Below are experts of layer 10 (counted from 0) of a mixture-of-experts language model. Rows are named up (a neuron's input weights, with its number) and show model dimensions 0-159. Each number is 500 + 25 x the weight over its row's rms, rounded and kept within 0 to 999. Numbers have three digits each.
Before each expert's rows: "mostly gets" lists some tokens that are sent to it at least half of the time. This comes from a sample of Wikipedia text that the model never trained on.

# expert 11
mostly gets: "ita", " MPC", "ya", "nia", "ato", "ka"
up0:540492495479504487511488482493492499495465488505510530506504530501453554518544486487505490473530505530484464506546491487489507515481473496517487483460521494517572513510497508477517470464482494441482475497496512509517497507507447491517518491545499474510486522521529476526521512481481467484471520501494471480517537464462503500515540506582465463465479475534478518504489499495454524526484471531467502526535554508536463501516487540479546540488498519475498504451504502530523499491477484
up1:520499529532532487495516463516501523513505467503497471529482545508417503494563481521497515477487515497507519518517486531509473469462494466505448500473512547497514485495480498493529514527555498499492529499528512449515469545468481473508524489510522485535493507501524493506459543505472447503461506498523486546485487532529512471506512473452490499472500509538536524532528494464482483496487502503498479482523517533522460503482469439484511528517516503483496518526488518539499446506487479
up2:501514523514454492484521472528486543468531521480512443467478510507484523470534476483502518497504493480484493502516497524503521479545463492484504504486483506496495478477524519496482434470530493447558446532509492522554509509515530506511515529501473500531491489480506476505507449488432537472497513527482508495552474535474527506466472452484520499526468499535526531477546488500486520498473461524529493491471502497506530508488469507511455483531481480514536505532485486496532520494471499
up3:519487489515500485492533483516467510510520530486533529507457482498457517477570554498494465501494512502458506531546500484489520498491459481470476485500515499503510462490515509526490523447562488480549483522516501479521446502435484509502526487476483469498492509494520466502517482505431457501546527537505518486512471471481484488500505460519508498522485475525513533556496474488496530524515484562485527495478496463487522485530499492474493506504494527513470541513521513521528479498500528
up4:548494540537503520487501489460469500527444533491499464529493480493543512470492510522524517448554500439478495455538448462512503473505486482547483510499470505481534499517491532475527483525494507495530486536501499490502521532517458530497507496469484518525470515465469480493481491499480446423505501520513528482514466498508504482515492477472537505471530501480506532513514489441476526507479506519486501527500485481504504509494499514493477492559489529532488548520490495538508507509497529
up5:507521537504513490485523481525515499472468505504534509539477508537496510497496510547523550510473523467471483478531517523475530543467487503505482433458512503463477481509504474484517494555551483536495497505479471541525476481501494471491508516501489514438446497497507513510526488489511486480503475455493468492491523470540436488527501485472524501509541530521491528466549524494485498465505477505518466523433522522507456474523472489497512504462514489494524493525468510500499467499514514
up6:563512520481525501505526499509494471505514484512480537490484532505499505521493508508480489511503490457469490467516502513512504544473470470483493481469493532497515481491515523498501494549500462464490500493514516498523481514487444506450521473504511481452489453499557483539487488483504494496519514475501474505530504488497506513497561460556464426451494529533503509517549500462429511519491518497468488515523520508524471518507482541471502522496535519488530478448530495533520529497501499
up7:498489532505508501513490487514505519540468495525546494512475504528493481490483507491495535456486479509497474483523496497505508498502475457515512476523513510511490564500519517527490463523520487472515485496473501473495525514536539514467540533482459484460484482532480474533484495456468517478451509509496467544463490465507508486484490493489513489508497522524554541528528467461482499498476475536523492526450477464510510500507488446502538493508470600504517503520499458528502519472530469
up8:543501528527487494497499560526502462465496539533528495510488511509440526489496533495490504463507512508491485478510497518484515518496496482516508486502466516502524518479502511494453481528472451464506508511530473537448451500457505511480517546515478489473461488457542495507460497481462482516519492528501450501501483482491493513518490463531492486470511470565502521532525477496495495549495457487513500482473540467500485527488488523482537525554464495525507489473524522512541521492541473
up9:531489499501507498484554527474472483517499495494512501474517546489508513487538511507524504483540467490506493540487496476454559473466489471502528461509526495453483505492522498503551477492452485497506492503508474481480520479528523509544515483530462475500448486476504507506494486478478526519556564473473506471507454529473512500456487494529514545508493492545515521474448457521464519532488526516483505461506516512566483485483519515518510512473504518465508491538487455506514507498490506
up10:562509455506500557502495471534502495454463480495510490523484506479492475523468471495490510564490509530484515514465443506479560462501522490522484492475495514525529504520501495467491489475499494500541485499514540486504503472498495462498514558498435497530480519489497481539473471470535510489465512468507488529451499499503540492499522471539516515482504480490502510543488514519468543519462489510498488495493498474445482505529479484495504481491501535563539511522455524514517498488520501
up11:513498501532514528494518496500465507471471450496533471486510533512523482485501573523469495473529494494512497451449462491509527506517475456487493486512527515526523534458481549548489492498479500506494486529465479525477515532499509447490556510501514487477468478534541476499496505496521497490540472471481450467467506510490516518501499502510509506551502500528511507479518474478491506492528469521523543512466538462526483547489516521473463499527498548495513503508479481497521530439510484
up12:498493506528509467501510498543524531534516472553540465558502462534477493467503556495477522449520471491481462478490513491540472517491450522490441504531494497529470519497473494501494516465482507479478481531496541476526505473482527526499504523549469519501516524507480468502488481520475500517502556443501473529489463489486531519517494482530513509477498522503489503495520474510483529530556455524479476504471467501475505517514479498502536483539478491471481511507501536537498540485505488
up13:500469543498494460491531478431491512478486506513488477494496499531502500499469512478469518504441504511537524535524520492490508531533486492514451422511477507503523501501497498484489518528500492494470496523503458492480529443477520467514535491504516490519454479483513456535489531542533572479531478475508498486487532466484523520483500512514461544486526538542495508530468466467499526473520463487499488518494491481503477509530504519502500452531516535473504494502509479508498508504517444
up14:537485538468513508480507487523465513471524502512531449526466520521511543502488532528543500476493517489474510499532516500476493504534501469485510523480527483474527496525527507516542485530492448481498537503488524557459469489482490492463544488527527526506455524502502509501475507454472461469510465499451506521486433502478506490487550487530472488505505453476495506487507479504489461512512499526487486470491541496507508546483486505498508453452519539511497471493521507544487495472494545
up15:504521538500452502482509456491528527464494489491511502437476541507490541501477486504512488512516537498482519502513507497519500491472477552508491498470516527515465483538475500453508498526530470490463523573455521527457532506490512484523503479497527501440479528485512500536454547520478505478491481473514474504474500501495496528522497496513484489549496525509537518496539508480451530503483502517511546507493483466475495540483484554463515531533522524475498492551502494502525514463515496
up16:491468525494498493484500477539466484511534480526499532496458547507534504499495484515488515475537502481479548471501507505526496501512458489501536512458484495478510482525549549540471515527482519504470504538527519511553520517514494509519481524498555464468489482530503489522509489475483464503491478497485466541490446531442499499532498500469553500471488514539455516526540472500448514476501468519493481489487508469487475511452472475487488474507517559476524507527523483509479477515502497
up17:503520542466481518482494471447534503496496487526515500470534505512485496523514519491512494512483488499481459529504444503507542484511490466500492507457521525507509478522514502490488543501510489471491484517521466551560533486496503468521489495430491476497438520543510492520511496506509512460513492516474473499486521511477514500547501464488469533537510565542471536522558468455490511496510473503484477530461509501506463504465490527508513483480536509463553500511518489471493533507514490
up18:507518507504519512501512460479508485521479498525502496536526478501506534457549521460492489466578541525481517508516487490488497502522486470484471493529484533513470498493545540492446499512526468490525534509458451532493484509506501485508503521496484530501455518476485479495503501516472510448482527490498487491450445468542477502477497450530515537506485494483476511513482545491492543524480549486453461483468487511507482548498530468521497524489483504494496520487511526514512531513522550
up19:510510483514518476489502460535484475484449483508531465504523542530505497533515547520527512475538483509495503506516488471513500500521504470528479447475480521510495497503548490495488497497505570498507519538510479547480536510497547480502490480475554476491468485467509448530490527480514481485498476483494469523467506498515512515510481501533530501516535519505494516571520474471490478471500462541504524493524496477518502503468495463446487454546445529503494474466502532475505475488497474
up20:525509452529496473488499501496487499436467560530557476487520544505520509496501538534494494516509477469489491501498546559454548509493498542504504483477510501518482509549510514484498504501495487473493512532512496518503493488472508482502498510472531499477453500522475518542495458493463505493534513507526524496498453491496515493520479522541483467482511533535472495504476448496468484449472468569525535505501489507530470495495466467509493493516531533490549469510491488504516458487485479
up21:513484516511514487499498505497516482518484466524522481522492536509463523542489533520491467476481513473501488499492489494505509536510487488490511475472493490480462520492556515501524486568502521449541469470528479559518524515536527460516548521520503525527494525520472487511439488476461492447458509494496485511479468523523462471514496498515551522487457507498512543498495481467470477547539477503511482513470519465492476490468456507517502510474471487481508483487459543540503519486481490
up22:500499499541490556480495500512456535476476449499477508503514502475504525468535531442486522441540486499530489534520530484478494497467505527532463494496513526480511509510514541456543483467518458503511528468493488548494521526493521481515493493526549555492484536498501513514467469491488494464503520499509461464514508469477493517468482481514523527467484516489469531497493480491430509519505498556504495474508504486511481522531476486485488478472469519520540545534529512510491499520481507
up23:546551462572518529483441467505464506486499492486481476545553533516491505470458484529518503504483487523464506498489501534488529494536546530479509502457504506508499505496537552516463495465509513512443487488497508498526478481523464496501522486512497518468464508535497502539507494531533520501501504490492520488484494489489523520463509533527514533501514520534502522558500511498441527474526503463481552489531477514499486502470499493500490490471453532536530494499475494483527531487496512
up24:537529523509498527478518479506504515519526518481525440475481512516518502537486516513494525508506462476510507480508480519438516505446487489518486508493509517500532496523470534496504451527488509500488507506501457477509530516463497510465493539515522528481482493505546532483513548464517451522500511501467442499528466528464496492479488461542481455510486534512480508530563462493520484526543515543452508493493490495498445508484489474528535467528527494476516506506463518507519474505468480
up25:520506501509508501497496456557541505507477467513506527514465480462449543529503534523482463449507478511502508559512508552480491472529462500501483491499508520465521518491504526462509480503506529460516468535504515476472537522469559469515539504511523501477517471500498481527464511477491518468500511493462445486486539488534496451465508500525508501518468523526535497490482494464464508510505477498480527545525530464548537494493486516508521489509525524483527473502527470514490527484509487
up26:477511497503492487492541487470488489508484465484552488538481478482508507534518466500455524478526490549539510478511481538474479531520474496478525433503502527515450504460509495485499512465502491472468498508493492500476521470469484491508508497492470492476477532497553512512522481490479561523474505490528499483468519493530515562493517505488511542517526517460487515479477502541473556457522474524504496480511486499499466501491475516467470535448505508496508448542537498477550489481519485
up27:529511541515525489469502506528494518479503473487505531547501512503453497478506518486454505496546518485497517485530452506492513523519498497487504475479523502483503518523561513488485493478505455514491463467458472563503525495488531469515542480445492497506475518533511466524462499483477513494524488495499503505477522487484497500501497491489481509531509516484519507482526481527509491463546467472502461531415507533483510511510484550474511522466534553499478500490512469504489559513561530
up28:507467532516496453507535499506474513539498553469540469503460510490487541479478496532454548479514506461518504487520472477452472500497504510487485463459518508518478478525475504487511492510495507443492524510467489524495534543479477451492501515504525498476471468526512465519529513504454500474530485512489455506490471496530512527544520499506514496459506551504499502529521474481465478505504475571481501493476513507538472500472456508477494495516515551506519475523531485553513502498508477
up29:499491523495512520505502499493477487499513503489496473560532489487517486504434522470489529472496470524552488488503506507491516486472458464490524540552479524504490521533490481480494451572489476536466501490512494484498494489530477492496486496471504491522490493523488508524478541508528509500513476489433510507454457466518545515445480507546504501497530470520482517533498526514512480477480516483533475491459462455490510515521527448508470527518514546502499491493488456486460499527533475
up30:499504540491486511503533516475464528549557482528488485514485504486478551479476531534485497465510507481501484505480516493476521507462469527492487454507508510434458515505516488481475521516497509540512490478493536527490513495514481494500510504516500493484440534517504483509535510463458452505444493460493509522536474521486507452524505504531486506502487474514486550496529529535476465465496525561520500458471473518562505524492503478491523500482486529505506512480514444507540484518488498
up31:524457516489493525490510510519493477491499526473545491483466521505450471557518536507452490476500517524537515470523529553532504543461497461492490495464441499501506496463493540489492499523527479497497502514480472519489520483475488507471527495527515497469520507508495473512521508469499501457467528500501505484505483483470482520500513451482553513539520457523532501478520526529448485489499454542469516523472540464459526499514441526484488488516507530504483490483468508546492503498525517
up32:529504485508501498505532497538524475495494525505552470490489525492471516483491501509514486482515555495480482463488499505530486503496488459485476520502483488503505518524468572515519488552539494491476504495479450510506500505471485484530519523492500492467506465479527467545536519480484485497534506502494501528485521504484429509497501457503493509523533483566503534479527473492544464526521442511494471495497517547502450445518450527520468534546497522519495511518473524520499488474483479
up33:513542559465493463488507501520524490513478516485553511531490539477459498469550503502498509487512497521523471478516511477539533498476492533507478452507502506527487519524493499500493502482499454489500521503498475522452531477494553472510515484471499492498476484525470486506476541474464528508506496497520456492482478505508479489464489478553516493484512534496535502477552522514461452532525463515464484478457488516532482500496471514526525481539511509528528534531562510529479540463498484
up34:466485482515461497478507449495508487524495519468540472472495531498510550500489554471485511459519551494497463478503515509564495505520455507515515478490494501493477477540515500500537491533449475488529523486546485525503479533459493522500488548506497487504462504504469514524482487495532504479509493466532501552488465533481552538523527479520504502467488510489511512528523486520458500519519517488507532455518495504489520503447491511485479492500528558460466527444512511514481514489521514
up35:507508412506529465476477534511464508511517508487495493476518528520530471480477508542474473502501459481499491452496465515506509501473498498476487517486497495503519517549556499455463471498496546499540529516490496538516499520486511489486526510506496530541503504493512497502538517517517470440496534472471441466496504474523553501503532473487494501473503494471481522500534458484492515517471501488462485480522482518500509507480508546460489478480512547489473467549454502478522490498510545
up36:522451535561468493490507528504533479508532493539555485464483478467497515491555553494488510490514515497503495510528510541474516500498487537506462508490482502482465512493494501493469518525488484471490507511470454498520494465501490496528533514470458477471472500487520453515471525485482510480506528469519470517516516513492459475528529432506529509448508545509502502466572454532508510526512499522499521524511499498513542507526497520505515491473473550488493480487525515541492493504475471
up37:538548520506501522486460513503481493518478489514505494504505519476500491485506563516519516473493479494497524509506465523509505504477517486474461489474478502516510480482525516499480479520501488455430478494480480527510485500476524508509539503523507493541508517502500475545482536530453494498469519466441464558483489450530503550461470499542494532487461488535500517435554517477491522494518467508503478503513525500528455515477457470506500531516474497522518466495478515518481544479526516
up38:524471464520492506502540497508489491484476484499535486500505527496437498490519513508520499468469489488572527516526517552509489523469472463471511433522500474502501498543505520516503469534492480531481494515489487514490463529464532479494509473490510472477479514505510479506548514513531478514477534475526483524473488530501502535476478520493528550505498483495546510497512492427450496510488507541490505472558485478515502521541489516448496498521535512490480547482488477513505538496544497
up39:477517542497492510486516448493474487537468485502490475513525490493523515502504559509482490500539529507462500509514483440462481501501454495531532491531495513519505508535508513504454422471527486467474507502485505522479494462488515467523494500543476472531478553456505530511484513513502489524505524509531494510429464460509507491499515498463489487546471477526480531540521508503488500536526502517491425485504518483537531522495506495512524477494494482481520490509540506476535479525490507
up40:522533522488508497471531499482541493500548515534508496479516474472503506495491535470508518473542463519480476518541506465476514509515461517462521483525484510508540480492469536529462542513535480478501475524520484467491508544468528538484527555527470499469475526471501482508441500479529476449532508502506502513462455501465496546504520456548464534515510512496486504535517467478512484471505459495475500472464512483479490491492479495491484484539497508478516525527460496514499513508522464
up41:486487501523505530479534486488529525544497500543515460520460525535524494543486501535513492438504475520487443486503466464490528460498468466466509485452491518488495498502477501492584474506506545490492493526540483501493492522480517470498504538529469494498501501483488513492503558490455496458507478497535482514504512528511525487476514495500531491520509514525508507511495550498514521552513489504424477429485502471514519533544481499480512534511488510505502486496496492491505488490477535